Weights of a small mixture-of-experts language model, trained from scratch on English Wikipedia.
Size: width 224, vocabulary 8192.
Experts: 128 experts in each of 10 layers, 32 SwiGLU neurons an expert, 6 picks a token, a softmax router, a shared expert of 192 neurons.
Below are experts of layer 3 (counted from 0) of a mixture-of-experts language model. Rows are named gate (a neuron's input weights, with its number), up (a neuron's input weights, with its number) and show model dimensions 112-167. Each number is 500 + 25 x the weight over its row's rms, rounded and kept within 0 to 999. Numbers have three digits each.
Before each expert's rows: a language model's description of what the expert responds to. This comes from a sample of Wikipedia text that the model never trained on.

# expert 14
Description: Main verbs after a subject or comma, especially made, making, make, announced, gave, in sports and biography prose.
gate0:487478486492491512520499504537441521494520518519465476537550473485461496493511480455492490508502505557482490499459507486497517490477477483513508492534498522437489474517
up0:498514517460488540449512520457519524506513526536492496541512473452527464515520488469508470520562497504511531506517488473525525473466489470484500458503495507478478477472
gate1:504476483495521475509475504467497521492495486474547494507510497501529517500515523478474511507508499484485522538501478477490489496539504445472550519495492485521448525461
up1:487486473490500520509463429518547535509544490525515466535507523475514422501477512498548508453517525471509453496512505480503490477502519506510481448496491502463495480463
gate2:495465530497423524505499471533468511493479511509468510471541522534494484465487497493526506526490550454523515491457512456515476473464527530525479543476492501511497532515
up2:509494479547550481543479459519524479514527494478512509480526500519488511472499498485484549420474472532512460528506496533480469499554526485504485480551545532481538496505
gate3:524485494497507461491529502495517502547495471453497487487525545480479503504518487501487532488548483516468502501514520501490508531516517487481501456477465509528503516480
up3:467484513479525522503456506493485505472484463538463513499518472534514496504495477490510487496475531502506483490495475541528479479483553486481464528477538481494450475488
gate4:465482511505463511507505544472525530511463516480520522499491494522522485484484495520505473477458509491529471483494514526479517481491476535497490483480520525457459480477
up4:508475520542517466510545486532467516482505530516461502494535509506527539443510513471460559488510514522542509525463518528502531505495515495523508519510497481502523473573
gate5:468514485482470521512480529480481471525492491515488504538470462443505526548459484526548509456473491480487515478481503497514463545527472510465502464498515484535465480488
up5:415526525500488491545475474495474542473509527507477495459504511496489476474504490539546493490525560496466449487531524506450517531481489473487478516502459481508530463513
gate6:549472495495488533484503483543542495484507545495491558536476470502493487525490548530496512529532471506533506524492464512520558473503493501479506467480449483502552527489
up6:486510520524484522493487512504489512502502480478501501498474452508481461450451493501471471514486498504495514495470547501484467473512509540527493458484539472472506485504
gate7:504491511461516521532495513483479510527508473478552523533527497490526502485462458494455511539547492472482473464492458504508564463561467516485499532494507495504505466484
up7:525510529465513468467474500476512477493465509494551551537461463514534502519493479538484470516524469480463476498512501501505491496491493521471477515538493461512504479513
gate8:500501507499488516508478529476503475463525509528504492511480499478524485552523509580427526520554541494491508479482518502489563437511488490465534481519471474500496490511
up8:481473466508502501505555504514455544453507478486456527501509504541495483490486473465549461535518471491524512519474509481496495523484476500496500560503553494480494451527
gate9:475513488524522498526475470488520564509524469476499514506520477506514558499502482514505489497553517497522466468522491470490554488469489490419493533507461473483516485523
up9:482505458456526534469488477474459534485499478500507516464498519540496471518478474490531494511489461461479503523483542516525502509483472472502485507530492504482544497480
gate10:511502479484521483487522483508475452484516515476505465486489517463495523488481490493502479486497465531525509498537521537494519524500561499440480478544524490529507513447
up10:485464520489484462535480504533534492475482480495482475525472477497505499466523532483480554506542488523531486477483491513486464456547487509525519525464523528506491507532
gate11:488512467499547466473465512456498484496452524482428483506490541503457500514547488480489466535549504513494514485495514521471499495526515472474542517532497522527519489535
up11:478493488500500510489505519521533537498485486525466511491491512505497496535525508502454551545529485498495519517491519460505478489475512481483523537520470508525472454537
gate12:464486459518515512497524523517498485468510497502527533529498490475490525500536461539515513521477540535491508475491490549484527543505486475421528445523486500493451517477
up12:483476453464440547498479539522530482506492497485511538569503544520535486481499499527487512500489504472519453478499446517483510498503451509466511512512505496494498488482

# expert 26
Description: Mid-word pieces of French and other foreign place names and words, e.g. Pér-onne, dér-ange-use, plus "Area" headings and sentence-initial "the".
gate0:502482520516489530471512488503459491511472477511511501490456461520508479502515518477493502495497496521548447531506532499501462478522494538477479497497479481543490481493
up0:536466524479526500506536536464518496503504496508530523537473511537500525560556525555515470499508500465443484473506497512525488514505501465527452518478472504495480474518
gate1:531508487528501516474539505476496545505544487535472489474543511487478515491536516475508491518455534523524512548523482477559507523528486538494558469460562495480507483508
up1:534506454499470515469532479501493529506536513511471505441504473517482528493486431540522518534520554542540477522466484472517466467518500558492510451426512505508491481507
gate2:533519506493470505502494447463473500463527514497482504525508478493466544476510514490521535490467528486477465551476476483499485517500482472492500526532476467511476506493
up2:499482482515524517492449506514556532476454475498502540490497483481509480510522500499504503507529470486486522450496531532458518502488492524517511489446522548455469522483
gate3:482528533507452474511490543507502507434539486517499478551469533473539526497504508479452486504498539478532524472496519469510502516479543524487544480496474478511439465465
up3:500485501521523451508466446514492496498513474460507519516507556493480467534532472471526501486511538519521470508481514491528464550495489502525490529481524512504524480453
gate4:503473498492508548494489487480501493480514538532510493497509535489451504567485505527477529458529497478496465507500555530495511516517509465482536531509520462531517528516
up4:511469508525535488540558470518505455487505483513507522482467496501476527537519549546470537513535489454527448498519517492471515504530522497493508502518489513512503524520
gate5:506456501542528450534504511496470522451504524490522499518529491512496538474469499485496482482532537507529513514533483470466502544476469526468472515499500480512466520506
up5:500509538491488484465517494483515536502482474545506552486500472492482513497494493506466474513508504498469525542481465550498470456492481460513516458469461491496540495508
gate6:490513501524533476521520479533433503492491485473472511446507484495467497496543488488508511496490483481543495526485491440501502476456475471488475468508538565489517468497
up6:480491520505481488517508501530467498520468502484525518455513538533498492472513465471512533523472469435508542507525464502522470488447466524522464492518489517482544505484
gate7:486518533519537469569534475500490537492468488475502502526489505502490471462482532495461502495522533444533487497517460491523499475484504458516519510505459487486515530497
up7:490499517516521459530543439496521536513527521471512479535478505497476490474522503493453493490514512461483492468489492501484453496466503480544498478529479476517519524499
gate8:525488517543511404489496453512531506486497470479514496471443457455492476466465506526457511495471538471494484482471488497506534458497489510496492516547512509480507461493
up8:476526542493480452523519503472489431488501517525490501491524475476466519515501496504465502468490495483506489519511492469518496427497499491533498504518506478505525448511
gate9:516479501502447502497518484483493474449527481561508530491494470539513546496506475533495497549501484484531528504479532467458541539517506506505492456491507508535483491535
up9:523504461525503512481521472507529467452487483509521510520502453482508525494522504513515490499488462487503504525492525481482527512486551483487527493492507500561489491548
gate10:467485556463518539487533489529474492496519490483468520501446492473473510472496533455525462484501457502516550534520479501519521451477512492533469485514473514524476483501
up10:458515487489496525521558495521539480484534511534482530525464485457495496475520441504480503478493514467490530505506483490526464429521506461502481479495472540489506447485
gate11:505505471481507492510492465509463479533499496484512512537487527486530479493485502524496517478490520455527518514488494455476500478479497501410558554509491481492479496500
up11:469496496488521494484513501441498492543469499479492481476491501477505513507494457507491494512487483506491512477518526509474500499485525511475557546518497500503516517522
gate12:464506534476544469490458454466512479475467469511498521462527512505470470520483507532526523508517512504474518498509503477499530510489500492510529487523523548480463478520
up12:454506487454504546501477461471459491520482506533527457483544507534493474523463487531490516518480466522497504539510478475477539503485446488489497485523484507527514497495

# expert 58
Description: Modal and reporting verbs after subject pronouns, such as could, would, can, will, said, and verb endings before to or be.
gate0:466474469503478463479454526484496459501532484530495520471476499500533481490516513499524518493476516477461533500491563506525532487514493450471473526459502496501533515468
up0:472486502494508563499527480540565482489503510494480507506527501468462503466509531487490518528449519473483525500477463492492499465487516525524481449514466507499485551501
gate1:520476476504453452502472463481538517485476494526465562529483529502506475512520494494500495524495508520545491457447506499480546465453517496462504481446488488480518492500
up1:501511523474525534527532540529528482463511514513504535482526478466535532487514502504480497509486507486498477498505485478503481489548504522499506491531472522503474539524
gate2:560525461510495501551497510454502453510538494507535527465496505502526493516492496512511488534491513525468473454464526521528468523477513460508495505512472480498504478463
up2:477502486504565472519470462505465515527536504521499475476484511519468504474484468466494502493497487505526506469478488550525537504454503483512535506467500532485539501537
gate3:488502550473518524504541508517531478476451505501494523490515469488493495547528526511467492481522468458511499487525493504527508502506489448528495480520489512481495527540
up3:510488498466456531503509457511503500479433502449548538523512472495496486551497505506500473522461511460481431518523486507539498522507505461531462527494467488485485494469
gate4:533523529514483518551502549454506476473490473500474516494513539508536523474452539527505495507502521522476485451490506465466506498540525513446544508482516478460502494482
up4:507472493480506501528495488497510455513502525490539510486508480533497506519445470518473479528517506499476463468527472497496556457500492493537546468449491466511496504487
gate5:540496446525485507512460485536516487478496514473457504510470549465483498469500480501567485495510528552474511507532543507477500504537522519563539494483475494504555512531
up5:543510477511484525517481486492513493529489471470486539494483528535528458497497514506534490480551485504496504507490510493490464509506502476508501510521520511468497511494
gate6:534525476510544536498545522512535546495558501479493487477524485508490575510521491455514490532460501528515487549535514480511565554505490469544466498518463497488487471528
up6:538510480487502527475499550466524518501458525546534525556498510525490472485540465546524500492505528460539484485475507482492469486525474517499504529486519474524503487538
gate7:490495520498495534499517477453513504530439506472498525491485460523506491471489473519541500522538470476479461506478491510497488528467492518478489513509437497514531484471
up7:524536455498462527495481507540514456522475541496504557511520519475497482488445463506529518500509485510482503438468445523493474494511492480453511505453455484504528459471
gate8:529510466526441519472486519496465504515505476488490575450516501501518478527491501530496452518463482448530511529486491503495490471528466528504524493493532492506527506519
up8:505530499513459490476468510488438497493528507516536506490504529528515469526450499510533468536483498498538492513482471527467522545482502518541454497518519539501514537466
gate9:477518504514527501503499511522495489508512480534462502480490449542508518514486503511482529553507514483492477481511528487448509499550497531527493506516560517494488491523
up9:471508517460524472504483487506483513521510508547480531504494473520487498493458514486533504539504496517528510478499474473459469482500514534459499521483514506521483479541
gate10:529487465506524525485549499541483526516473478480493521506507508509554526511508527517476493538526509522496468445495473512472492503472484515484501482504529522510464527489
up10:505502508542536480508544513470541495483490484457542485523454469502444525471517514548461524546492534508489537506537498488522509483500516481486510542500462495534514512477
gate11:480465456507490532473531495501506528516513516492507468460442489510511511512489507541508483473483544494481469535527487522489531549485488507479478460501552526498482478497
up11:486518480476483463506509472475470440536462513560472464517521488533457494473507488515488467480540501513524474504487495492482538509434495505529516469469540482455472475496
gate12:486500515524493495516542474549474515498515458509506486514488512494501536514478534571502555521479544504483448503538523519477495541511504454458498487473529479526462491515
up12:518468510473458521467483519455474470506501469529487516486509481558479500477483520508468457494532500487520490449476502502529520496528468529471510504518534469496464547465

# expert 36
Description: Commas ending clauses or phrases in prose, plus quotation marks, dashes and apostrophes, as in game world, before such as.
gate0:507506482483491527492505498532506530501530502510512510441526475526494461534486506496475533524474453541527511482465532512548522491529482515529474472474525464484532481530
up0:468487461526504460474513462503505513504499513513453503504476510552536485528472468529497514518546500494477451520518507563519490532535472523486505505507528496518518470507
gate1:455455534491480520487453499477457517507552470499477447530508461495501502510496523514490532510479508524510444462493545528507457517521518527493500525484470472475537520488
up1:513506513484521502523519467494520538499514476502507554526485435470503462472514488507524463493528511482450505500494469493450486455456520464495497465488484502470470526457
gate2:490505504503520451451472502480438481462510533477469507489507484539485520510485493465480527493526515527519470471511466496495515512508492542476486487512443520499533499523
up2:453500475525504533492549487448551511501435502494537495445487517493496463512540524494490487502498486503544520535534490479505522502508480463532511492513554452513520453500
gate3:480497524526500451553512517515485515549475470495511538518503519489504449458498504461460498513534452508475512482518489520492476521543519498510504512497517461492461465489
up3:514496522510527501526518548504531520491490552543500514490486461508476460503502494509485468503494464525460485475538508488515477508536522491494465451505525553527455478473
gate4:492467516509504488479525514488486481493461467521494482503517479492498432518523476516471483499486517484504473489490507492504526490496473504492506502513507495427471484435
up4:458528520511540541456501490519491520498550518524511494499547488468479483485485509502540495460456495503534468504511475478533525446478496478507493485515486509507518550428
gate5:504523516446522500499504555484463468508513491503490458495480493548483523486491512471458487510497499508478457494463493545493474496499507532532513452522469479497552535457
up5:485545540467519448521475524475479479488474486522510515542479489471506463472434466488515480486517546500446521470466478506519481475463495554488495460520458547530513527484
gate6:511473519514527479510514508490490469520486518498494523465523504513498463491534485517503516541497507491508483495478491437504510471473549497516548477487528502466482516445
up6:515482505544477485468507503496469482491479497528508498466499495495497512524499469503483516504457488472491532513474534453513520520504526473551523466509527479505499472477
gate7:520476501487483471526507500515481473495486500481521480513524501568468530480547491539523498501502538496509480480508508457488449473502493486491467486468488531467503526543
up7:522505487509469492520464502504465503487496532483523504490524485524478499495536473530515525481479504526482472509529503484506474467516448476494459475541553573483522540537
gate8:542514492521486477520530510473570490499477502508486497505485512503466460468500512498475458473507464536525516513484498495514539448489472498544463493534502502503504458519
up8:509524488506462479539484523506488521506503476494492498546468458485524441477529520458515485475494483507488486513490532481470478478527488495506520525455523452526508517507
gate9:520527482472467435511511507536478504470494501507528500508480515509506525500489482522493520555532496470518447501530511522476542489519503468498462502501524463531539476510
up9:469510480497532495518494487515522507462495500506481478487515512534507491507488487519506486544480533511492501487485475504500502464523484527469537451501472487494473458489
gate10:519481480506535532500541505505508471519474534468493513547504509471522501511487568561511488483496512462505497520516477501441495510546476497506516473494505466530470458501
up10:524487500521508462532477520507525502514574452532487518462506482553469527464475459539492505497564523539489522455468496527551504493467524521507514500468487512458531504478
gate11:509518508497462521540517479487545492465465504499482514527480453537478507495497495500528467532495473466471562480472511515507520457516546511446471548508473468474531499511
up11:528517513516455511470512512505518547512454514504507526462503524475492497478493487476511508450472486547482482524454514496507480510478504489515523534471493555454479483509
gate12:513491505501530546497547491478519524531444449519518540530462520505518467511513523470496472496506464508529515485496496448493503493474475463528514493517475503510480494497
up12:520465523469499508519542497495522536546498484493514513496470475480500526516502497474527517515519425502517525492497511493542534476511480483516533494500521508476472509505

# expert 29
Description: First tokens of table header cells, section headings and paragraphs after line breaks, such as Date, Species, Position, The, On.
gate0:502506515523523525502496489503527508448476543524497518488502524470495499492516511485508505462459511543518562455447465471491495482526491533500482517525445519501514507504
up0:495452525514546522469485475518527484542500489463483504516517457541535495530504493481466495521514507477475439535481529504514495548531488507475494478484550465475469527538
gate1:484496471480493457502471531510511488510510493515508484459480487468535446487500503472476490498501532474504520514544506503537476473516497496527489464482499505504543522498
up1:478495553488524552470526434500524520471465496460505499549536503507492511488476534538490536512481514498534478500467494547513522482447489515470502521476473518490452479485
gate2:548525473480501549511452513517509483496527498468544458499484514469508476503522483472477507485539488507519476470548512510511482513531510537495525524515525490508536529508
up2:557509520503492494520460537474516505496543488491538500467467511494492539491497481458499521502491532473550480475537500472487514501484491544535510484499518532487535545487
gate3:519506515513505450461544503479551468507494511526514515507506454504496530533501506532476531503521474470516554506500500519461493483524527479499456519506503512478495509517
up3:525470509507539488511536487456547466537512480534498470475488497498484536482496496520483513498533472474527509495499456526468522467472497477515462493500480495471469511482
gate4:508519503506477472497496476522471467471487502479524489515497535474507440467493495531486502509441501513494524523539514504487495543507490524483513528514497478486465482473
up4:510499480475472453542533470505482499486521487515491526501463522489496497456483493513522504483477506541477480549529522518505527514494543501479511554488507516511504515530
gate5:480508558481503518554508502481535510455490514553481541463495504490472457478498514559512518503521504462507462521456499529469468483491501518503480518465498480518523450520
up5:541494479491525466464498439507476480506517502557489530529506513507415482464503502525465554494473476495509459536467477495462446469514505494529491510489510489477511491494
gate6:439502522476474438516458495541448489478507470544516496515463535539549495518521495526498535503491452486471521483483522487498505495449529520534483522486521522497475496485
up6:490514487493532498512453474501499483484484494491491509496543478488493542509529508504484518510463501555482496532510508515516483474513520492454467502457493499495473483497
gate7:472458474489486519492502475509483458463460494511486488480534489469468522551503519534518556531556504556484486497496488492483488502480538493503520536514513485438498462456
up7:498490532522493444522468537486484493520520502531489530488491520537464502452515529506512516474476466447526524484548510498504485475489460509517511465465514520508510513527
gate8:467491496520474465461499495464481515502509481535472505520498482509462473496544482482496529523492559494466448489480479502493492510454534457510508499485482553525503521455
up8:530485483523514490463524514518493522468478521505494488485527501511495516500500539483519533522487478500528542531505550534505493472509489522528496536467460524480470516506
gate9:512516512523551529470536523488507495508499492479502500506482490450476496524507515532490531535499478544459473444499492556478513478502482508509479530510523509496487517514
up9:552515527489467530510459549472540479499522520484503506495511495521551496481516518493481541493502518517462500455496479554492507507556507475492495483548502506477502554462
gate10:473515501494497504529522562467534485517465533518507503483490508520508490469475469498530504476497541501539512523472508458542556470533450538448475496489540544492500476494
up10:533539505497458539489477517493521490477507515462467498511504479522524479475497509522500518446482533486498469485552505539442494537503491481480547493477505481540527543510
gate11:476529523536487488525527541505476531455514472515501475521493493511514479499524488498507498502487501484538499504462549517498502556513499496475487480508554517485469501499
up11:496492504511494486513528498478540516525496529478486509452490530494490510501488508529483536458524538522491472527493502553479462491499483496462497510448487508491515482490
gate12:471512524496480497506555513501546491522465493498521566481489494515499507477468536494499521483514526504441478497517450504478486522515465517440480487457502449492543544485
up12:499519494472453509515511520495568449482505535514543504536489501485493453523472479501519465554474488438459478507531483458480510477533490564464479508484413503528493520475

# expert 37
Description: Commas ending introductory phrases or clauses before a subject or which, e.g. after "In her review for The New York Times".
gate0:480517495524491441499497500516519503519526502481497497497533526489490482531525476521507543506500523452468521508464522547496505445521541507505511512502541487488530482513
up0:500542484512548465532510493508499459474530581472502511505509468494472499497469480508491487474508468485498488536486502527527515505470463476499469465460454483464540504500
gate1:525533525495535480462456492503524462441453487493534480513488530523487506517506538526444500449512518454468497526491484501461465515482483505516500481544478458515509540469
up1:499530509519513524529524517536511502493530497483534506484519478488504533516492478504478479512507472513531534513509499492487493520510474508538550478485471483488513495483
gate2:527492473510498488523479480455510470488496472465490539474491523468505529502553510506493556494491531513479558482526545501480483467515508493510536526510483581504484529501
up2:507513518502528469488554471531515494504510552497474498486508506528495512519486474476520479511542502528529510520492492518463505463505539515489490483488460514532504491561
gate3:542538497505516430487494483481560477505492496464506522459475500467496528492543511550489490503488529504488514475518523473501573495497511539485498531502468513528480496489
up3:532489517490500531489482568500537508497477494519465545516511518505488485484507486507481492508519454483494497530474445539546516493488472483520455497472508500510484514483
gate4:496490512537527496537533511461483509523476491520493490473484508526479485508503464418478552509526490471484491486500535498501546489545525502519523530523482540519528504545
up4:502487516483554513471535552478489461482526474497519494476493473483490486483521517498495526496510496487529502493491476513529496493503500534476464505518494479521493483506
gate5:495525500531556473535500502472542509511499436527489496470524480499493484455465452531529486528539490514504490497483456548495475526540537536485516527516489475544473508497
up5:484476509511486497499527489489499543502435515495515535504498457534483516532461533509464511481436492515518509496485497494472551465513503494503533507558512460504508496448
gate6:480508480477487514482555514498506462482432538475512456490480508506536521489491533515465504530474502472502505536525489493499496524497515455526455519486502493477522483462
up6:496477527530441494539508494469519484492503467502471495515468468478498478476501504504536530512561495528466513508504532513516485472514460536499552483479529496541530506531
gate7:514510532482520500513517525504513450482485532497482517535518479550490520516452476541505485505513497480509471526495474471469477476520506478517493468524499501486508513501
up7:465488513496526539464491564485532513524522490491563472499493555469543498505538528513512555522521497486502498485503561525479512477511496505471477496505496508496457513476
gate8:513517461511496485546515570503488509516487473482553491512500509510524514466535512543483494500502535445493497489479478463468487485516508518474468465454525506493498484514
up8:521495467493422538466466533499464552499566485530526477514479532484489473528510521466466532496514497502464492469468546517507497472527499460514488466481505496455503505483
gate9:492499529476502518484537469481498457473470485532465521540513491474516480475452503519473488480516513459488460534536453506515502556536481499498506483508484496497489470489
up9:515470471483518494518509470496442465470477482566463538491485496516530533455474483518517528524506473460534502510482534529487508541485508479509485498541504508512479471474
gate10:493491492506524414570485484511518477504460517463454499502530508476515550522491477525500494509529505495528538473487514467481529504522534539496475475497503587501504503527
up10:500492479505532472524519476514500472522444527517481496484487497503532549483465485516489489531559528548513517514493510443504533561511544563512472458480504529517505499511
gate11:530487503479517471449478523525476481495469515455529470518528486522514477497510560528480477486519514523501546513456456460535490506496465515502486472468513499474532461508
up11:482536494548487504545486520485493530527473460500512540516468518483524494481510484459511552515505504461489506483506543499438520484536492513481549476502520518515461533488
gate12:501492515520539445522543491511509511501499486498509468467492486513521497500504465474485460501460468497518553529497512501455522487531504517501472502507502556556521499546
up12:525490519519511484519519487514475503462498514534505514497529446499488490509482457475482456517498506501494500488481496441508485433517533517478521527525494516522493493509

# expert 56
Description: Common word stems after to, the, or his, often before a suffix, e.g. read-iness, own, use, think, mark.
gate0:516484439490544521503529466493535521541521507521543515530540488533491499518501481532474481464501474488497477514502483479478503496528525533475520454493497510529474491424
up0:505491471518505515483540505496537556533492526527504505477513508531457499520502492504460517507466510538491516535496478500499526473482501513481519480531476518526522536484
gate1:491499519496496495540467466504508512509485508479487504458517497506471482503485548497470545553491496505509514529488430471512557516477497516479518485476462544479453491545
up1:535537456461554489461555511497498472506528511498521477526493533518530495490541519498509453504502501530516522459504517516491499514512490486542523518552497506536547489489
gate2:494546557536506486541516516448504519504515498492508531577495445477489481549488511528504518499494486507498503502474473458541476461543481533499477490486465502502472517534
up2:510494553476508521524474496505512520501487510502528497474524488543487496496489469526458567557496468492481481467500474516493480511486533504488528453498516539466552485486
gate3:523515521521473526469523501543505499505501538518491517495492506507548484477521465532503509506498502530493533512473519464477512457497496479478513530481520482484490517505
up3:502489464482492530485478505490514498515538536524528481533468484483485504487558467518502490500512457484494525469500483513459492486496476465516513482510514509525450490500
gate4:484494526519515543520511469468508539516512495474474477498519482512479480531462477468467533477473493504529528485495509493451538506481512501472528505463542535507497469482
up4:504497467502497470489472553472494483477525491480506492503504523489567531456558492509509465536468529492453485530538493508499482547524489505510511536536484506483512541485
gate5:509512492448477447466482456472502455503469489497524484502500482535518511507509515484489495525509502494529467522494513545479520526492478514473513476521486509485532470499
up5:510481464511514517496524532519508528489533504490513513459486519457548482492517503484532508494473515511487479502504484506520496504486448546513511551498501497504486538512
gate6:470439517514495491492512494493455480466508508491502496512502549478496460495530496492450472448529520498524523507518513537478458525552466516543499478501500493512508538506
up6:505529492514458536526476511537519512513486539497559546463498516480536498540496524552492572484497501498519488501533510499505528508468481493512464510475511483548479533512
gate7:485479488532465511512495523514484556489513532534540524465482473490485494525497495474463475514454452468530505509523496523514454495540503458483531497467511499499483484469
up7:507482526463529473545482479492498512541453510488504537485514481525497509526526480486531454505530450517488484463496486468503475469485494494473500539467484479478489470452
gate8:545504513495515496522494518476532514538514515525486479504528512463524527463502529472454525504482526503528491528499491510449528482505528501508479482516461514460540499491
up8:520509520520536491464489481529524454470500480530499518478488460465487492514509485498536427479558487477477464497465534492511454497501497500485492512482508522520488488493
gate9:496472526454479500462500486493485529492479474481530506490481491484547496443508489501499506479481543549491519517515488502510515522511553509500443510482494493518563485509
up9:486501521482470498477513521459524504490493465533515470536483505476503444508495496517466453455484532519497465519476487479531516486540528515525450492556485486504500508513
gate10:489490555495508499489524492479496495523464502454488477465511471532473508528506472501503456481535460479503494545488471528498536518446498516517504488466502518463541472488
up10:512543499495453482480514543523500434454447523501491507534520456494472474501467506479526525454524503485519534498530489470509532540488496446534459507481491505508507470464
gate11:490508467495535480477485498505515517522503514494486454516459497463459512536504498530475491553528483467493487518499534483449489497529510530466494464522477484546544511491
up11:493456525505493475546484472493490531507483491496491485473508462520488545472547493464485504542488497506482494495472452474496487523440473490521526464528464542493557488486
gate12:484481490531518518486471470478502494489514511528546542496506509523500530487557516439508511481517499507515508500504501513505482519526513510470518456530537514496532463496
up12:522531485478519511498500563528463416457517454496480488508501512483478521519524504520505463498512508489506495509525547453478521518510478505518491538491474472528495516522

# expert 28
Description: Ends of place names, surnames and countries in sports tables and lists, such as England, Wales, -ley, -iff in Cardiff, Super Bowl.
gate0:464514481492490530523517524529490496501519539472485510508503491518500487534483516536497510475469502480469458490495492476475488498551527535450462478487484495535489497480
up0:507467490537532517503536459500483516551487489557467545500515563453536469474423526545457513480469540524493472480463505533508448509459539496486524535476486477491488477482
gate1:477499476492480484547463459488467438468451469477516529502501502538542523460525463505466454533508542481492510499460517506466487514499486511531523509469492506512463488492
up1:503498518514454500514448496493490486480506502479543472439523508493494516513511499472468506507459507458513541512476534537447502497499449501532523512499529490509484491523
gate2:523499499488526498486495483475508474540483488458488522508517466529490544515521486525487494517507481495516511472478502475466483545515520526517471507488494472461519508512
up2:496477506496531513507528475478504477472480493474505496536519529514484495466488530480529521536479486510525543527500513472526508524453499499503507518473484546496481509494
gate3:528458549537488480547462536489527456495505465513483538473447466484549508527524486535481525520546502512460499476522519526512482540537529538469496509503493515521488498492
up3:471493554508518499448466496485498513472496497512512498496500509514449463521466508496512483502529517486485510483524488518499488528472495488483544493472441495508496504523
gate4:512484506498532524487511490460464520526503527513515469470472493495513455486481489517510537484497487516474493496515489506478570503504485460442481471548542490446549486464
up4:530503484521474550506502506538439452507454534514543505483522527493497487497517514506478487519503458501501501483502540532504575558539469482471467475516567537454506462494
gate5:518499537501524493482474497529486473492464532511490510520492474515456544472508507486497509462512481542514490496482526501556474477496466509488520501461482511476529487486
up5:540493549528481466553477484526527482506488483507459526523528477541513446505473500555476497477482506493522534535480477462493486487514528497503499488526491515478450505515
gate6:517478495502523501457470509501490514472504522496525476457467496532500504526570524491495472478510501477504483487511529484451530492516504501492478517478534504516458493493
up6:479490511515528462471509533496499551552515473512524460470464489507447477516522502487541518473534511549494458518515493503534481491481500542493499503526496469548505526488
gate7:488489501496521478476496489519447479483474498495529477534501492521465498511476498506481471514489522477519518480434512489466476454457498508501527477477504549473508546525
up7:517497482516511483520506493476512513483491506455505507539485484498505479519466455506455530511509516511458510525525545469524467471521496514521491514519546525506530465517
gate8:505504497523493457538535556453514475520529507482511509514436483538482497480502461472492540485494505470492533448452507500474532519539523529486535514518453521505514528509
up8:494505480503483505527560495517509508499503501533513461528526441494461489474535466512475480482491472535508497523474531466460520536524505533499514502522491505522489503508
gate9:510492539477529461515471486510489480518515500479524505510507531502487520490491477472484478486479479522500478482493506489525516484497466506544518495477538547498497536508
up9:511481527476509567466519461505504562491509487515529530536484453534520524478491496495509498478509488515526544534480510539536462542497522467457536526545447507524528486499
gate10:523531569497502484503455474515514447495494509486519528486490545503498492520502549516516502471501483490561516520531549516493446471487487441493559482532564496497514502475
up10:511476466471522497537516465525472469472504513521519484511509467499495476510488470511533461502548445469502476505509466450504547515496518507491497494482462514494450539522
gate11:456487512539510501510459538507503523458527486472507514512523546481482514474547479505501501511487519517473515489506518532519502502454525536485512522461521521493473457498
up11:501468548482504512508488500503466460489496491535510533477484469510483464499467499473481509497485485529487540478474520526485522417501470484486479523474519473484459505502
gate12:517449466492503518476471456490498510455435458509499486473496512489520533490539506478518524545506500493537540500483534460503514478512536458522483532511493513504528489527
up12:525508457503450500520449516480511507527490527476505530502545477515502510500506482501461513520484466484475486490508484487534456517499457445490530518493523502482484501440